config.yaml
hidden_size: 192
moe_layers: [0, 2, 4, 6]
routed_scale: 1.0
num_attention_heads: 6
norm_place: "pre"
Below are experts of layer 2 (counted from 0) of a mixture-of-experts language model. Rows are named router (the router's row for the expert), gate (a neuron's input weights, with its number), up (a neuron's input weights, with its number), down (a neuron's output weights, with its number) and show model dimensions 0-191. Each number is 128 + 32 x the weight over its row's rms, rounded and kept within 0 to 255. Numbers have three digits each.
After each expert's rows: "mostly gets" lists some tokens that are sent to it at least half of the time. This comes from a sample of Wikipedia text that the model never trained on.

# expert 19
router:104116109141086142194077118137097155139134095125145145124142092103128040089108147111108117166108146100147118150134172127135145159130156170145150179115105184114138114078187145189124136101144106088118102144152129120140085162163091136116108131137158168090091175081129187131106133165103148136077118162140086178118131146097132116142143084134139184143145096188210114149162167153187113104146137082146138167115146079130126177088106152088129195086092139060127154157094078155181121157120028070122103121058098098178113140088187170147133107078126146122165135105075102132089160120132121092
gate11:171145083113149124101112163144146075172197088180111138109120127068113144173177150093109171038135098112131120154175147129118131161123135102142148107150131104085133147128092081127178188162143154131134141132144205127129171153108187122130087107137177145161085193119121132150152143141166140144163130082142180101135106066124147151188071111158114108121106118106126172088094134191103114121152127110107154114138112154214175155073151084134151130081140165095144173174125116014065131154154090131090180155115153153087136067121133120120130101144112154171107133166102158140098140118143094159
up11:105090080152149146164102139140127088202197156110077174104151126132130148108108155085118146079140019090122129149158123098099116158158108119142152162194133147123158121119177102133162146129124140111098180147137135121132087115138110073149139109134126133145050159140139071096141073140125144166138147123162115106155139089081034142176142097154136162144173160097126128093116104189110113197158116130083151103080146121177141139125118097105123155102125149056129085171146117093089125135130147126031154142160129075080094113112131106142164094104118169089127181178117143164068072138166158157
down11:085097113126128172151170097147171118153089165131091126114145150124116125159146108169114147138168137077196109167145135134089083084135142078054165150057143092135124132087091167059106160071114144087102169107075097102097099116159128112198137158152156118129125105109124189153104096192100155131152171146147146115114106127095172144132156069176101141118126150097164128152115177109083095110096139122112100124148088094094129114057112133181099151114128147049108119141057130062135159080103177195093120138102156126082077159060144156169158157126111110159133148100065128144145161131126159150
gate12:120124121095102072124144034093176151131134125142157069102127140105131177137095059155103078113101130073121098126119126140167193158087147146078165140096165107134129149130077083155157122140074115146178157117127119224117204125140110159130148167109093111120168176134132118176118099145150167117102147112148103089089123118137123136163107104161135083037160098118138128062139103137161130090164148106104167082135092145182139049080212144156138119145112111139139143103150088093088078145131155161135053144095124136131067118102180101146118159130143152172083145154094149140154122119099099155
up12:144148141101126135079144120140146110162108227140085116134160132093054152102121098144121156090114097173094147155077137164091138112125132118160159111099137125179105117163077149127083141137102107116125136104115157155113115140135115161167135088084142077115111168064132182171218159075061129131105101105027153120127125200127114207117135182064128146133112155092083155094171120125144129146188193178170078142117131099087107166108163130180114122113127042128116099154142130150117158158190150156134078122148125171122144107160085087073127104123139099138144108100113106101133127115142139161
down12:134106167134061085164119125235151128116141104149123096188086129077116139097165132101102103091149137107199135139112141090146126169101112158157113179152074154110197087133103130147114086145144148128084086161084122156090124123098103133131087102106144155174118128125097163109113127165104096110169123151116132136111067116125102185074177130141179104029184042130136130144096113099134100086199152084151213130104111101136114106157137103129134151177110144140151139038152033139155103100119121137138121106113145129137136151122115138116105127123090107142168074085117145157123105127067111134
mostly gets: " of", "–", " 1", " 0", " he", " 6"

# expert 31
router:106144121138131105145088136133169100155112113142063140115122112172127114120151158104065122188181118182078121100063169105140149102089113097130136096117158127150176179123103147207107130122130101131082124131115112138173092127134125150159152131111082154169107137123173159167133102159039102172104124120135148099163167125154134122114165107143150166135129096140190083098121115130099147147193158094102134123088181127166195091161132116180142079178246149078131132048119138123128110111061122129131160159148139180059128118135145198177143138147166129128127143078067170108111090098135135122
gate4:089134091083119182119153165175125093123112079116149138152101105142154182106091176083125140133140128134102148143152097090093107143075139115149149148067086109129073127108092139085091144096169136177112118122142171112090131074107098103050208057152148124164122160098096142079093135111117166123206122140092146104153055124074157147183101167138127147140115149105129174100130156109181080130152083144128085127168116061092118121094146128140050123144148166148135116137146097167128120161105127050144113080108170131120100092160097178088164168119131142136175152165158145111145201112178091138
up4:172111079103129101095134097137112124094152175162143181178113094071135124111168094141075118110180140098175109104154154085162143108146120134103150133143139107070085149183127097134132071119091084064180088114110107122137114185200183191209125162136148125139087087103113112144141163126158104136018133070112067174146098139133107146098157123131172123160134180165113140180169148118109165123149096157149085123110124151119153135179088147083144154088109086133159122157124181117092137096184093167117135176154131115129148199127109132116128067157125165134127100071095139174126155133162123123
down4:111110119135119122097133101132140146132156192125099171124135128107084094185144173112060129159133181152185122167117136103169125147091042140098146112082102109068143111168109138094083133212084128114094093133124177143135162091117117172096101143145121140177105064132149174128187156108097155140122144105169068143096118149112129173093135120154166136157098203182068162119118053095102090115076174141099117141120118136110133090148124147172102056154129208090144101111163100163141097140070145139115125195168153178125124121162152157155118176112123177105156112131086163124132092102143109172
gate5:152128166141119183164166105112187089157182107161127079165108133122109170141127172157181130174139099152119108180140122134061132228134151157129119150148072144128142118130132119122098146131143186135102121061126088107061138074089127132079138124134097105109152109143167153132048106132149159112185157174089115133121107124092108190093120119081137154135135197149137175124090103114150106136104139169166142137114109122197106162124157090182072157121122095113150087134156109117174111143098192102120149206121156132165108167107078101193164099152139090187113088155154138102068121171151162133
up5:083108154117111120121151100120164155156072129119137112172145095161107106146162111181101118154196160104122090143144123174153095106077193137103136078158123111106143125140174151125154115151122093109132172104116109209138107131134132131151148197095134117159158137127152122131137183153075176113110103109129128120142139126195084199123118080164116139089203048169124175135085123109145128134105107124129102124158102181135121148135170144132090186192131118080105134161180180115121084115161217128153120183123069096155111155090151132184089137131114114162184079095142119130119102143207206112
down5:176117135122143171143145139148148104121206086140107101128130146072175098166122073138132081104140131158118091120124159137128119095160105063125148095198140156089154179148185111074127150132138131144117055079148124144160106148068180131120107108109133155139174190064108164107176132154165199149099126118105109118139055123135114072109085099168112077204142179155122133155131119055133146154067108156112127115053171107135161123146097132174085088107094068178119133125143136141113126057146147122117131168095126142155099165083118108133143062139118151149118129103136112128090049105159155131
mostly gets: ".", " to", " not", " U", "ment", " St"

# expert 6
router:129103087099172123150125129127064151198138084175137137114085120148119101174177167174128097088165132142135140071148158086120137086154165139113069106150156113183095091118021137112132059149180146141123113163141114158138121110144131152135132180133109092071156098117078126116139079145130094143123112123135132111152175097104125127159149080106070147094144095065106068152142105173118161111100168170193211146125181152078159159112152106118162120122145104088079182110126119127133113101138139105100117119121179168124120109095079172203125155099102155158112136137148197184153104127117075165
gate9:136109094117134159136090138170138111136195182122124165120135170148058097097175169117054140131162145142135068127083056156095101124107100150152115137119153107137096147108088132092159179102097117127130141122124089122081123132130131145144122098098087109109156148115186120140156201137149180086124158073150142180096081174078134151147124167179148151207112158118109106135104080193083166133144157127123141143105168180110143199144139127154070219159129144155213120164127133136147174130116131102110171150139132097106121081146160065165112085165137109156131050166123137149077132144123124094
up9:172103183169118174199102154202179139170151149126138078132126085152133157116154128166123113135104141128036117125128110151211129184145139130104124118096129064169160126119121160136140121128112098104119134122133128162096139122115104095111137095128142117159098101111165099145112123097103159158136175157116079216149100154118076123122172138178102157116135089128071101142140116103096191140193100108158123187134180169094162187114179120140121146114092152079143107151130156139118166090128186095039136105142118114167099093067116161178118078193085127175179120082114115163091136137113106142
down9:152082130102103129114104162202086097160125079117125134081159130111143154152111169097166116179129125133168122138127162141165170183144133200115157147129140079185101132133086140121120161157116083130056178137199090124121130140096111165099129133127084126173098150117088125128138080167096119136106166094145102162095085140123127123144171114187100131142175161154157063139139130160140180134098128128106110125139144131196168093142125102151153107157092114142156106100128107097130225200144168110084130080088118144155070152080164135120089129094132155165143103145107153229186164203082144125
gate10:186112103124078105152104139163189136175117163122128029103131103119114111097119120142146157146167162088101157127121154115149134095102080145098135076155128093073061160171156107167094131147141171096119182103199147118149150105113143155119095108139222128134144167068156163171154112106124156096149143154134132136152086106138095148074091106089113146137145123155180118108130104119130194095125126121185154125189139093097084126086144149077159113182102167120153126116180117085095089075141117064145144117075164130091111103185131172171144130120102162159157214086085101103150138160137104158
up10:127138180151149152100156143122110081131113100149128124141141152095103124147161109077126126107157127144151069077158122027113088111134128136137146143078145150141117181135125107106192149104075074173179075128090111142071135168070108143165118139081075122133093122160137085078151194171156156116153111155173130133104131103102110135164150152118173142142144128135126119158113179122113089121153119083047121110098126113161146129228140119157099168138185149174104084103109128163136195144154080136143156092152084088115172112124102103170163101128119121119133112123208094155053154121138193059
down10:137128094174120157113143161087101180100149162105120157145126097203136133128104134129100115106078169055201111083141149097172142058115098098152165106147096172100158092113147103065076091112165124200099123079157127070113189121126173172096129164117189182116083105144185146107087096135161133117144141131151125095090060134099104107170154137177154087110167134108136148119097148131084099121072096084125155118136116123137130093130150125127156156112134083126135136166085167138129147127175114169142153130147132095159110124125114077034150193165091081135064106132117149095092138087099085101
mostly gets: "t", "A", "m", " May", " October", " March"

# expert 13
router:049089174154139183083145150132138145101170068107122137145148163136137194125165115118109146127156144116122123179063080097094072139108179113148123174133079076112088119107112177107154149087119122182133125110159144126093149140090143115114114092083132174129131114155087141103161132131186112161172115146144159120181140179129127148163143130116180127117159191139091145087158088167163107098133092122130135154137109144140162144097027115162133128209154106162091142136135168093083161092066186093107129202188162125070120124151123120137126085141103162099121119203118139190092090108096146137
gate9:166134047112156129103141148079150178063171088133142122168089223140122110161057162095113176139112105119153133097109120137099127078079096083058111082162137155082127135124130133142125116144112180160142071141163065104112094132151133109138183122149159102122200175149146065180150111092119141153163167113118149090180081142147127148150098107135163075121142164137121144123119156102114085072111097109181129140140102143114115106108118099146211157133136087077106099110090157169164139130126123114105107135057149118110153152145136146112011123106140141133082146078122069128122109166131134117
up9:146142207082122126118124102171134166126052133152125139082081138136083135155230142121161107105187091137105111218156095190126143106165121138139138142100109092109151114178110134072090142118139071121135129131148085156128168134175098145156117173125106131129112136099111128170125173119122138095145171111141086128128092113165176121099077065184125152115171051069126105162104170072174113150188128153097119150132126166102144178179115150133135237077101137138149134115152124105074112149149106113164125128120099060106076164153114092147183104155088108152158135133113128094132136101115115127
down9:144179151067043091156042090114123150123112092114134130127097096091124182124125139135134094101193099092161161136109107097092123092122081127189145167120124169176105118156149128155105105128125179118068139151125116063114108142123117147170114098085164059105154125181136167133071109168125170103150117153120128052152051136152105163121131142155141094155129121121105113123102109124179131138153206171178132168122174148170148154184120114169100188162161113117145109089181164130161097120132170099141157145113161198092168134140076135187143134141067200146129138107117122153128140157156125104
gate10:108146168088078094114080173142111157097150157114088113156114132046085139145161159126117099050094067110115103117119160119040122153161107143148138121148075121136096191111142098144088103117144163117116105127099086086144126125120184113170104111067121093144105162163155132132133082102145148115156155136121085074098167082151156072208123127115145147112129134048138073104144141131147151074119136122140142142152149114110101164140106137088099123136113168117120071161161171198063109108078076112136078123070152171143086134163081160140074127163151115170100115184098106108142118128147107206
up10:119080174103093099139033143139070156118103151139110100147040161125119129133170111146212093154082153109189207086142208115116167162114156079130107155167143124114139159082130100125147186106150125163165163141135158132127174129120156078179167106051133106144136126154166126182114080098185115133110087121131166162120139129110097090165160094086099168163119116114071116139117148153164135131139131139115119110141127088108115112163139131104103141159105161153134145105149157143165139052117122106134088140165155124155107157139066148131154112151131103209141095169158159099086122149219147163
down10:085104194101092186097129153149150138126129125147122077141109133136140108168072197176192097109139144126084124174169139114112190147173176096116112141127223135187164155116097074172149078095135174165103121159096136099150187131023193159129148155075120155131185125140138145150141126145126109096118156135097127146105066083093112101107116122146139143130060129123138126139121156125198083187143196099168077151112072147157179142089154094098106113130132109123082132147136137128104089123089082091111167147101139129158121108119092121119113114094109095156094175097132137101124095102145132177
mostly gets: ")", "na", " /", "ra", "\n ", "la"

# expert 14
router:121121124109165135112148092085136173126116134179116053146120195160145217087133149134149119080137089132114168136129146161132141112114106126110135136117069092157167102138100120097135151151079140085151135166119167123091163114147113085123091111153139077175148093147198136111161128151104165127119137089105165133090147152125123129101102193146098135129060188155159110112126096050119143127136128139152136108172157186058128137110141090096104137153164118150082146095077052139136138176141191085218160078128141097082090141050155143146101158174114076091161201137160133124078142144144130124
gate5:166085108178130141127149155098084070111105120122079133134126184075182079092117210119143121138146112152110165103110133139098082077103142118134092107141107095143127139062136108086091123143101114143166126166062128108082082097108096101137126079107150112122160166112138073042133131076160145149179198096113161153128160163118126095150077120135081193129170111077185158122137156118132145075125130099087201167153122134132120151071179140074177152103059107151147098160171112132157124130077128129141134114129156135171159128122146112174091132121189092099123103123141095095055178109144116147
up5:145159100101188202164159050163113157132097139122155197150143082129136130123133140176125172159134149161124138115148145083158172107170165120100127141169143101113097143168099132157176124099120115130069145173077120127145112137159191134120107168185162155126124140122122077087105113152101129126151139090128174191060150069119065110054173202168156117143068131108184143135110105202143158100102121135117135173130143135158151124147175062150179102174094095115105160144119128128096110060099127127119151089164142118097193153091125117069137135178123073102130109141123176126146131140099086105
down5:153187129103162145082083089116147098066179064150095098155116179137112131097114080067183129132066103170097145113142178126131137045081085155139083102164115113139097110094084112151115107119115158154060196146165133133116129119079130111137065130183149128180121122104136077130098059121152136135089080135150118104147129140115097118058098156101141129153158106078174114128100172103165160141128103124184103168127174130132059103110163096127094148211114152138093114141141114195161163156133074125124160120104148120140139108120142161123135177147109176158052136162106146091141071134129128130
gate6:131099112091143177144178085130100096157105126127168138159160109176205190116106173090108090129154181179170085132034177113199082106093119118106093128139098178127121040132149102158097147136140074155131165115213130114132086116115143145099117127144149122140131097095161099161131166146134136124088176126165114189099147127175090131089114162163185094119104127133127180112151179113082107120094122079177142152153130106160098077109171074085192110110102168150166141121100130121140113195095142120144142138225106124128119136144153128109118129096155121124162138079135137116116127068128126167
up6:110120117108132121155208119146102117101127218100214122184118118125172154102121153116106138097140147155178121142155164125169122069170097096123110159137118132202112060123098156125117127144126094097137145126142090099167113143104119129098080063183142081112109120088176111155088175114074184224107157169083103076099154120096098165071090167119132132115135129090140126140157120119147131155034133141172131153119095107135106176159169114136156110161089138139159156122138118132168126124090131142133150096184108100107104125130136070128064097111116094051165138134109147108109210110100149162
down6:154120099109180161163177142115192095154069131162133185135105129144074173130096152167181078145175162110114106146149119125180095092090105078107107148180103157155106129127090169131124103050144138112140122083060126117132102131137105196178140125141116132159096103123152172117120160088114113096138073134108138061138065113138135124106127138111129116138115106128140111118137175159083073129131104125100079132145169150123102140110100163066140153149094182160068123120101080071151132196179182080134138108124134116164179076112109137106097082110142106186219123108176119066161171126132172139
mostly gets: " from", "te", " into", "ted", " Be", " To"

# expert 18
router:135099049112100133144154136018063131079144126111141087154105148095075141181121137120142099092147116138190120139116204139097070159208156140165085129126168103162146133171140143146109119094078108091060164092122188188101158101109117112141126147191082136164100125136094097132121150127122128168131133066146138062137157121118093096152146119117106084155143159138098151115108163156100174182147125080154108152095160137139126122121116087096073115100192109108148117189121120116155115170118122095164097090128171103157151086130158152111181052105136121142095158166192091127142120143091154127
gate9:081127154160141156138163130140176080125195167192138118158076116117086139095129196113102118067127155136145139056107102113163071082121102156108147142166119116116157161181164125139136174135161148091148152110140169143145108103189156161146076160127133170136136120144152128152142190153076141084169182123145210096183116158173090153092134108161167128138198183054114139122105140092127112120159100140062117163122135155160132173077160126100117101139133144092125098159123040166109136095162123119096115140121179155131116124143124033174130131086125192132144141128144102153088109152132154169
up9:111161122123156109197147114136066149152054118157132136130161198136150116123136117124073124140111150126107148134123178145084179199041220120159121131106117077103136113107117148126101165148117116166107126133153119107095159147070044114094149114107123083120136130168166133072102132097129123135119115143135058127081151086094189150149148085103107155131129112142128173113174093102137062112147094149127121089169074123146114080103083153136184156038140096153135112069160183105152121142156167165116082132138091103134093148094152176077106120179171162166117120092115115143126131118118098189
down9:117122166105185135092068127123159155114112166110144154172157044102147148132151130080087132140131144195165110130207092103085114139140120151082105145158127106107154141144043144148102122101085106143090068139106069122136156084167082077098151141162169106085130117127118140171181159111113095138110116132149145112135188091103090113163143143071124136099157137114138160149080121085147109128132161137138101072088195139131116119096143151071123060116127171090090120102112070215110113069113069172147069141125144163150133106137094145171127149117085118179118150118079054115179154149134118120
gate10:152125106106093134140114171151072100158203101139128107127126106121142150135157110146168176074103132105178107112118140226097113075153036094098147173127146133097156109128128143176161137137094099098173104136089135115095097127161188153153115092115168066119167149101122178163169084069097107110165166123133139106086181123179101095123123140102122097121228133083109106110114148142114124146087163121154127176086180112144120115123164115160169195111117123123128164166148144150069177091104117121088082150138083172163125086095176080164165112119105091095137158115121103188118109117085087145
up10:130133159089133065102078109166118105115109160161194131116170149166168080091142176106122070159071137106104122089069087138140231148142161125096123109117147141158111122132089139101131119148129107147173162123148160100171086130171110063131118138154144129146165115105175127116063141164122141134071137061137108143150139109113113153108193109156140142158135156178117190182105126110191123117192084154060152058120133100090115203093146086073131107107082151157174097140164115111133141132138178105170165146168177116106160196171101127086093130154115142091098135110131160141126143154135164143
down10:103139120129141078135135107185124086080121117086080086143110142069147177109165142128159115132158118099201084163143204133082151079117130074140153136096097089156081135119127099192119149072072096166120125150155088100141119154141114094149140193112130099079081137142108155116109151099116060061155113185101125086164105120155082176108131126091127107160112148167098106132138104110119150123100118161152142216146160149116151151099118137096092116098139148114134155150084073080146203077162136138146141104074132130147113111101087145074133182086129190164104106166151092172135203112095109152
mostly gets: ":", "\n\n", "du", "da", "ib", " int"

# expert 15
router:120090152138128145111099172124120098141105172137119135096178105115137092124067128144061098117097130068153172098144208171062126157120143111144123155147148160086122131177138141120098164131178118123157106135105135194129114102199169148107124088153126095119111113181128070127101097141098124075094115191127131111129129137112094121116139145078150073138132195101121063111184171142066048086153119100165083056133141122146176132146149126172102136062172105084118210117147142074134137076125194163126169104135107122156191105151096156132087106139178122121156134125086126103089121130087131160
gate8:141121090082149164109114176101174135078147094122151114114168068132123147124101110083130154166149109119107168177117117121138158178105071121061094187127155153083042149119086163106100120111169151095144121157122154140103100141137130146105199045153229142078081175101064147145109156177105136105120107107145070157108093092109179085109126160154144136109086132122132122150153124147123177116163090166140134157182134108141060118172066127135140091133135110077139126113069129118105147086087131100141073126135109166094128082116161173074190171088143126154115107133143076128158137116139105159
up8:074133161150159173176127196085124086116103109185191111105099138104151170090116086154113126084165136163147078153162104092099130116138102137126147128126101124167127131152133075134149223188098131231117171120188099149130139191185122133095148093126124107152159090104135093131107158106103100100121096122141163088173119068082083146149093155135142083143087136158062131113133125101169079131071134148103114121134119140108094063113134140158164173096099135195137112125187123078135098173130178076166147129137111116151104153092104141156146135170122152094085124104110187134096139060150150138
down8:119153138098126135149142223112113110109110063103182131120142141163176135131135124191089113118113134187151199086107102117038103123114059160154147170095109119128173168169130169103085131177170155165046139159111114137087176150093114147111120095134081142123048092140071102116141113130117135150123117094151181115152100113153136166048111075127159153198094140107166108109132155161102109168151118145161102124119113127087111118155166170128090124065168103137198155124165176167156157122159103151070083129129120112158116098095130089109117104133117108098109122166162122100103073103112167153
gate9:165101092143083101161099146153124125153100128142112120138102090181127072125150147108088146098061125104151178149121141154153129185114156165064120095099105091073111134116139162180141145165121143126143137130180079140126167076089175192074187135102135123099121087081077158226082131099126188122180174145073135156136181145170098185162156094111167104132143106138051152112095127122172169092120131107117141156146153145160070156088194142143117049113121162104158140157113143111112142155102121047107127110117121117144147134124158136158118168136083106142089158114086115091142103166110098178
up9:138121128093191057101083128079145140136117136114113044151092127116125156162109161155147126120130103119149117157155123143143088064086134101160094183112096111102119169093163113170161126147078128108088147160165127108180177170169155096158154162116192152094140103127141135108103104131130093025156125113109118072156108094123155129134095087132157191168173143069167091119106115129107144129149124116161162103052086083187118104108119094146119157179165086067134097105155045146154106137110169172196138136157096144075127076148076084150109106127147117118148130109170096153121165116114138170
down9:135194104130157124197156130099173093148121081135096146148191165078089111095120087126136116129141067141138104148179124167196114141103116091174069141166149099095099097139097099167089104163074142110115191120107089109082138114142165161135171062064053099143088082128084081098155095118128131101064135105110142145125166139121138102121176119116163111132124116172114169180113133155132130103104118085097133075145180144117101103164100143119141173185192161102120155158170198132159133121120159132082119119167109055134128094161151147081129148112175134173100120166098110060129090127104128107
mostly gets: " the", " The", "d", " an", "The", "se"

# expert 4
router:106113109105125130177141152131160099112094130145104101140145130097171162093123112117182128104132116137157103115127058086113160122109135120124052116144176120110140138058149224127059179155139129092076126057125168094104202130121085142104093111073094137121159128142150184068110106067122168171112152102157177146076158120127112147111093171135162194168138103123142138104077159139104088118134130137117124201160138154105118133142138220094129064094098180155117137171138142180121090182173104136157110148139113135151135126163111166065112092102107156119084142119135090151195092166153112145
gate6:111164083186125136172150132079140169127155094137182104118176171119147107127145120112143096143114099111116144070065111161112108159099093122108116152132163128098160095106090166164142145148116097101183124122130155151043092046140108148162106112064082102138154137167156131110249073136125110125142179133099148182111197145097117169165156130119140122106147139088121114144135132109122114120097171138112096055157167119112161086108154092151198116107141178168114084160140178143105177107157034129140092167145149125109160178101159142141137196113137149178075136147143150153103116105111117151
up6:138123112102144099084120128117109117105082150130130167161124147153109112114073193128096136148108106099120144118123106162120162143171095162132124170140110140121147125149094134096129119165081113162113088177133103107141111113139077121089091119104096105131164163123147188061123159137153160133130180182131089033102064129218104135110115063029158143128190112107159156118125115149130164130188160118099089158179129148149062096164093136157090121146132101127129090113075138171099200149145117111118093149140117142112183135150128104140160098063139133136108152104112133084220140171176207169
down6:165108120136037087109191140139098087091075167099180122108137133152141107097115145131121151134075176111097193163129098129161087177123131137086150089093138120116091143114139091161186140103132120087181113149148122113118117168214136090202123166124131119096188112100156105108189139149152063170152157099115141185155154112065121105152099099122106116134118128103125141058155123145115163139145124125141103110128056129115144100084086178157159175160071129100104090112089141176134083096098036106086142175124143181127143144107122066104121115159081103133149124146152102150139193116099133151
gate7:085133164171173200180116131169106096135149112150083117186179149150122053102143162163064171085108119100157096123174088164128108192160080100129135163194147135175182129136208120208135165114090127133103144143144131131136179143125074143136148184116079090137177068114128116117127109143133103102103175102166123086120124084122111162166130097139103125104154122047126123134094143125102119194128126140147122065157099148136136051053159119132126183129175144069123108120107131086122159114134100143157115135089156147142094148146155079160134130100115097174108110153127122121141160095079162166
up7:128114137162162133128125098100100108135136185172091109207163085103145096082139134163124111154141167136113122161183121107147121165141131129121144201180119108145156126086151092144093126154083146136127156092127152126177161139165084094150057123160112100123118132108118131113126094093132075147138178166162124093102157164113124235173110087092131149122175099057097145107104136156151098111148122105132080122101105143100171055067137199160068199102125130101148161180169092044144145191128173123161116141096163177153088115152114090163166135136166135153150087147110114160138147098139137182
down7:133163157131083086162139122152122146172077113124126115123116112143171106176075103119122095117132123121133108124151144092134123240147203139125141117191115113148166120143180103049152172173136123116106112142077156126106134136160152132193097097125130149156183117125178177146111108141084148108114118137153058102138131147118092057107169134146133121194145137100135075191152159085148142158102215108184053124117134105129098063103177068172150114101094073146116133142153133124073159135110092141124179103133112129145166149136128148092086069101064107155166168172141138125104148163099136141
mostly gets: "-", " In", " in", "In", "19", " during"

# expert 29
router:117111138141107141075095100138132121102144166129069138104092103147149108165127136137214139083107189114154160168088116174141142120103139134165124108105056074152113072125065122150136133137079150079063132112162093107107051148138138127121114144112171076193107068163131088123167159148133135141145115122150105114184104087101122182153150169115101082151138088116142123123173181154132081151164150130085120072200177094129122089154186075146112145111131130132104109087127139142169125116155062168094151110107102054158097169175132110172133191094155147100129077121106095161156151110075151101
gate3:134120111154163110083138159151066066117114121167102189119050089131117140211157171127105151175110203100102138117143112092140131113129084053078130148094162129141124189116102119081104118233137123150144119071103158151152150116143168131089139135107136102118154151119096144121126115140063158170163157091118108090102126073124140101128120124112128115142191138097098112154134147142135177166177072134131089104140055142104153129151098140125116129145112195161130168125117174142111113123177136087185144096122097149075112122141213108161129131091126087179101194108069154068170123122103116127
up3:100122129148116108127134111155156154159172116151126114171147184079152132092093139121144126176101108172178082067115138093109115083135122122163121130158181143116134123157152088130116095125117107138115104139116090106089160057062064100091095120107143111121099167132135161102137108117205088161123154211161162150082148150134187171106139139065138213093074138086156084172135086091131116167135130101171104164143130082154076076087093173140108135133143094101151200109096141147162097120153103151144093110102117130124204125162094173169113111099143097149184187153121064122105123084102171124
down3:142121207119124103079132176110064144121102106107110148073099141176124185100135158140197122126123111138186166208124136104150172075110110108086182120155135111105094134123080067101092161144139118106129150089100137161098208111119148140139021170150149172146116152128120095113178118104144152135063165143131104152144182179138125149174157163156038085155090157116126164152147130121139134144081116110119158093091122086125149089144131123126132156185109167155113160097119087152130123085156129108097100134112089093078083179151124138167166150088111060105098135188114095151106108164119139132
gate4:123103130157163165180118161132104096146149103103135156097136129149161138194194078152144143092164103125173172137171133157155145109114122120106114171106092105142151091123173061194089130157155127189138143121106082223152083142108117111161149084164122048118109117150150081132099139124124077110123135120090078153130126109149115185106121123161144187099123121083175170117119131132141152097162070148091103145166121101150150127119113126158215143093191181126126184153139091108112130184174124118114115154187170090082085174167100163182124067147101150148180157104142172142106163122109097158
up4:096135153130179121149135174089099103134163133095124122115100108087125163089168182161107105121097060145126125098155121087123054145081113137108098156082107119107114112150142114140140112165149157153122135138101167138149116139176233147192107079124121129148128130186109156128113132132104018150181135115151121138161179108124152163161111144182171167114112083175187162166079148113136179150159084147111109072138128130142124124163135115085077087046126162165103162185195124166144111175117144140134113169090117131124087159188138094165162154098089166139157103164154097155109178162113150106
down4:147142123069169162173097145119175079121161151075164153156172137083154099151125083120115142138127211171105149169112105120144129113138081093099129172109108075083154146137120138134121106107156129060124127154143146097152123080098151141158107120080121124131128143129076089166134142148121075168190239145142145201111157095119163078153109088138136100135075128127114147138183143114159123160104129153077084192155102081142108136129097200111088059144134078150109128132122173109146113158189148103051128139126120186081104130138134120113165115139140057140183146160108111064130148148135145173
mostly gets: ",", "e", "ti", "ry", "co", " O"

# expert 17
router:161171056172072148149072135160120159072137147145189121150133085095090080134123106110140072103135085111155123192137131146127096103077135099135181167117107151146119126115110114104176142068139063120089117176123142085118081147146084156164109110094143124130118074129153128143127146059176107082087155110170143105119107091124053124075144150196133114122112160131122138141155096134095198132088088100098143120098165153119072094157149141118130189082221134143094134128147102104154138114122176117059075124106103178219136167088090117098123087114110147107122149113126093131128112111103137093
gate11:197179105150192132161032110169138064112141188100120146126177109098070172128097111136114106167141154151137156155136116155112116163144142095074206102130167135144107164156146126124125156077119122158083191128083181105067120110169139139147159079098081111110114068174098175099111128150055169108103105104116123135126102132163091180130121200181165109124156116141146104118160155130105163149137148091160159161135169131105114127131139115088137127127117198135118165147138108145171123115180079056098141143104141092185120108128152076105076141106099170142161087122071119131091137110107132075
up11:155157043147104132142168176065027069140121128109111144122134108152148103133173101152077103133103162053130133142124095193112123126132063102094154170109138146090073130098169114065189196108120147099122146115122177183134100142161177097190080103128130083126133086162140136155164138143104070167129118113127137161164141127151162098116077115109155062124154173126161143157138088089153124133088136159167092144080098147130135170183103158097098118136160128124095069169121184153152123096108101178110116169081082162105105095158162093132107125115130168150099097137106123136085163150143138082
down11:108132147123153113143143120133118181127181145128159096133152083127141120074144118131113061153090069122152186180100170113152148036157148157092139107096128112180179112202135136119107081119143156200073074149065079159110146099108149145152133142111110116097134144134100118105095101145096122083160142145140124118086123112156112147129209090113180133151108139144063119122198110164135155118233160092183094089138122095137177121121085110138120172099104157111067147166132130095135118158112094094088114185118164141168178109126116088127122106161068098084174186128115137093172104113139132114
gate12:128198107151124131155152095087097112129157094121125116140114127099111144137158109109097177108137145127168101115116168127118145157088118041120133117094086123065103172128129095098125129179155141109101092131079116139171117093116134127127086170125047092062081107153149100141186112103092133125151102128092117083104122097125089084134085155128156156120120158124091166155151127168174205069143154163073158138157117082159091141179080118172193128186109133152157153163133127119133124095146094107105151138121115099058075126072131128118199135106179189109138182123095176116142217105141175071
up12:188111123091113175133161138154134184075102083140117112148081186098100149161039177137240094120185108152126155126128131087128155121087156122154154111112172095119109104078111133147120131143120127104101166124144100107142078117066165137107146127116142118130150191216152161122130152147133145134150202145103166142140098170119174096135128137123125164097134195121140069108171091105113092105137175123168120156152149096095088115130169141182097098076109108096135080112113132177120166160115146174163074063118170122134143115093122194129173145103154126116175114137091114113077111179149143071
down12:163192132148124158126112127126155094169137131130142132145135079126097050099125137126130165090121105182181155112180158098110083179097139133108174151141096110131115158108144142128125140107133103152119150096192043053118129134130131139152169055062136128152130094176191159093107141139154089158098167094143150176127143117124101160184191158125138107078131164124041109139156101081176154130156149161120054101144181103127118041122119136162174152074122075123134186147135167152090132185148141095135097125092158065171165104091104120142080102099126111085138143143100127130118148105148086133
mostly gets: "c", " He", "it", " N", "do", "po"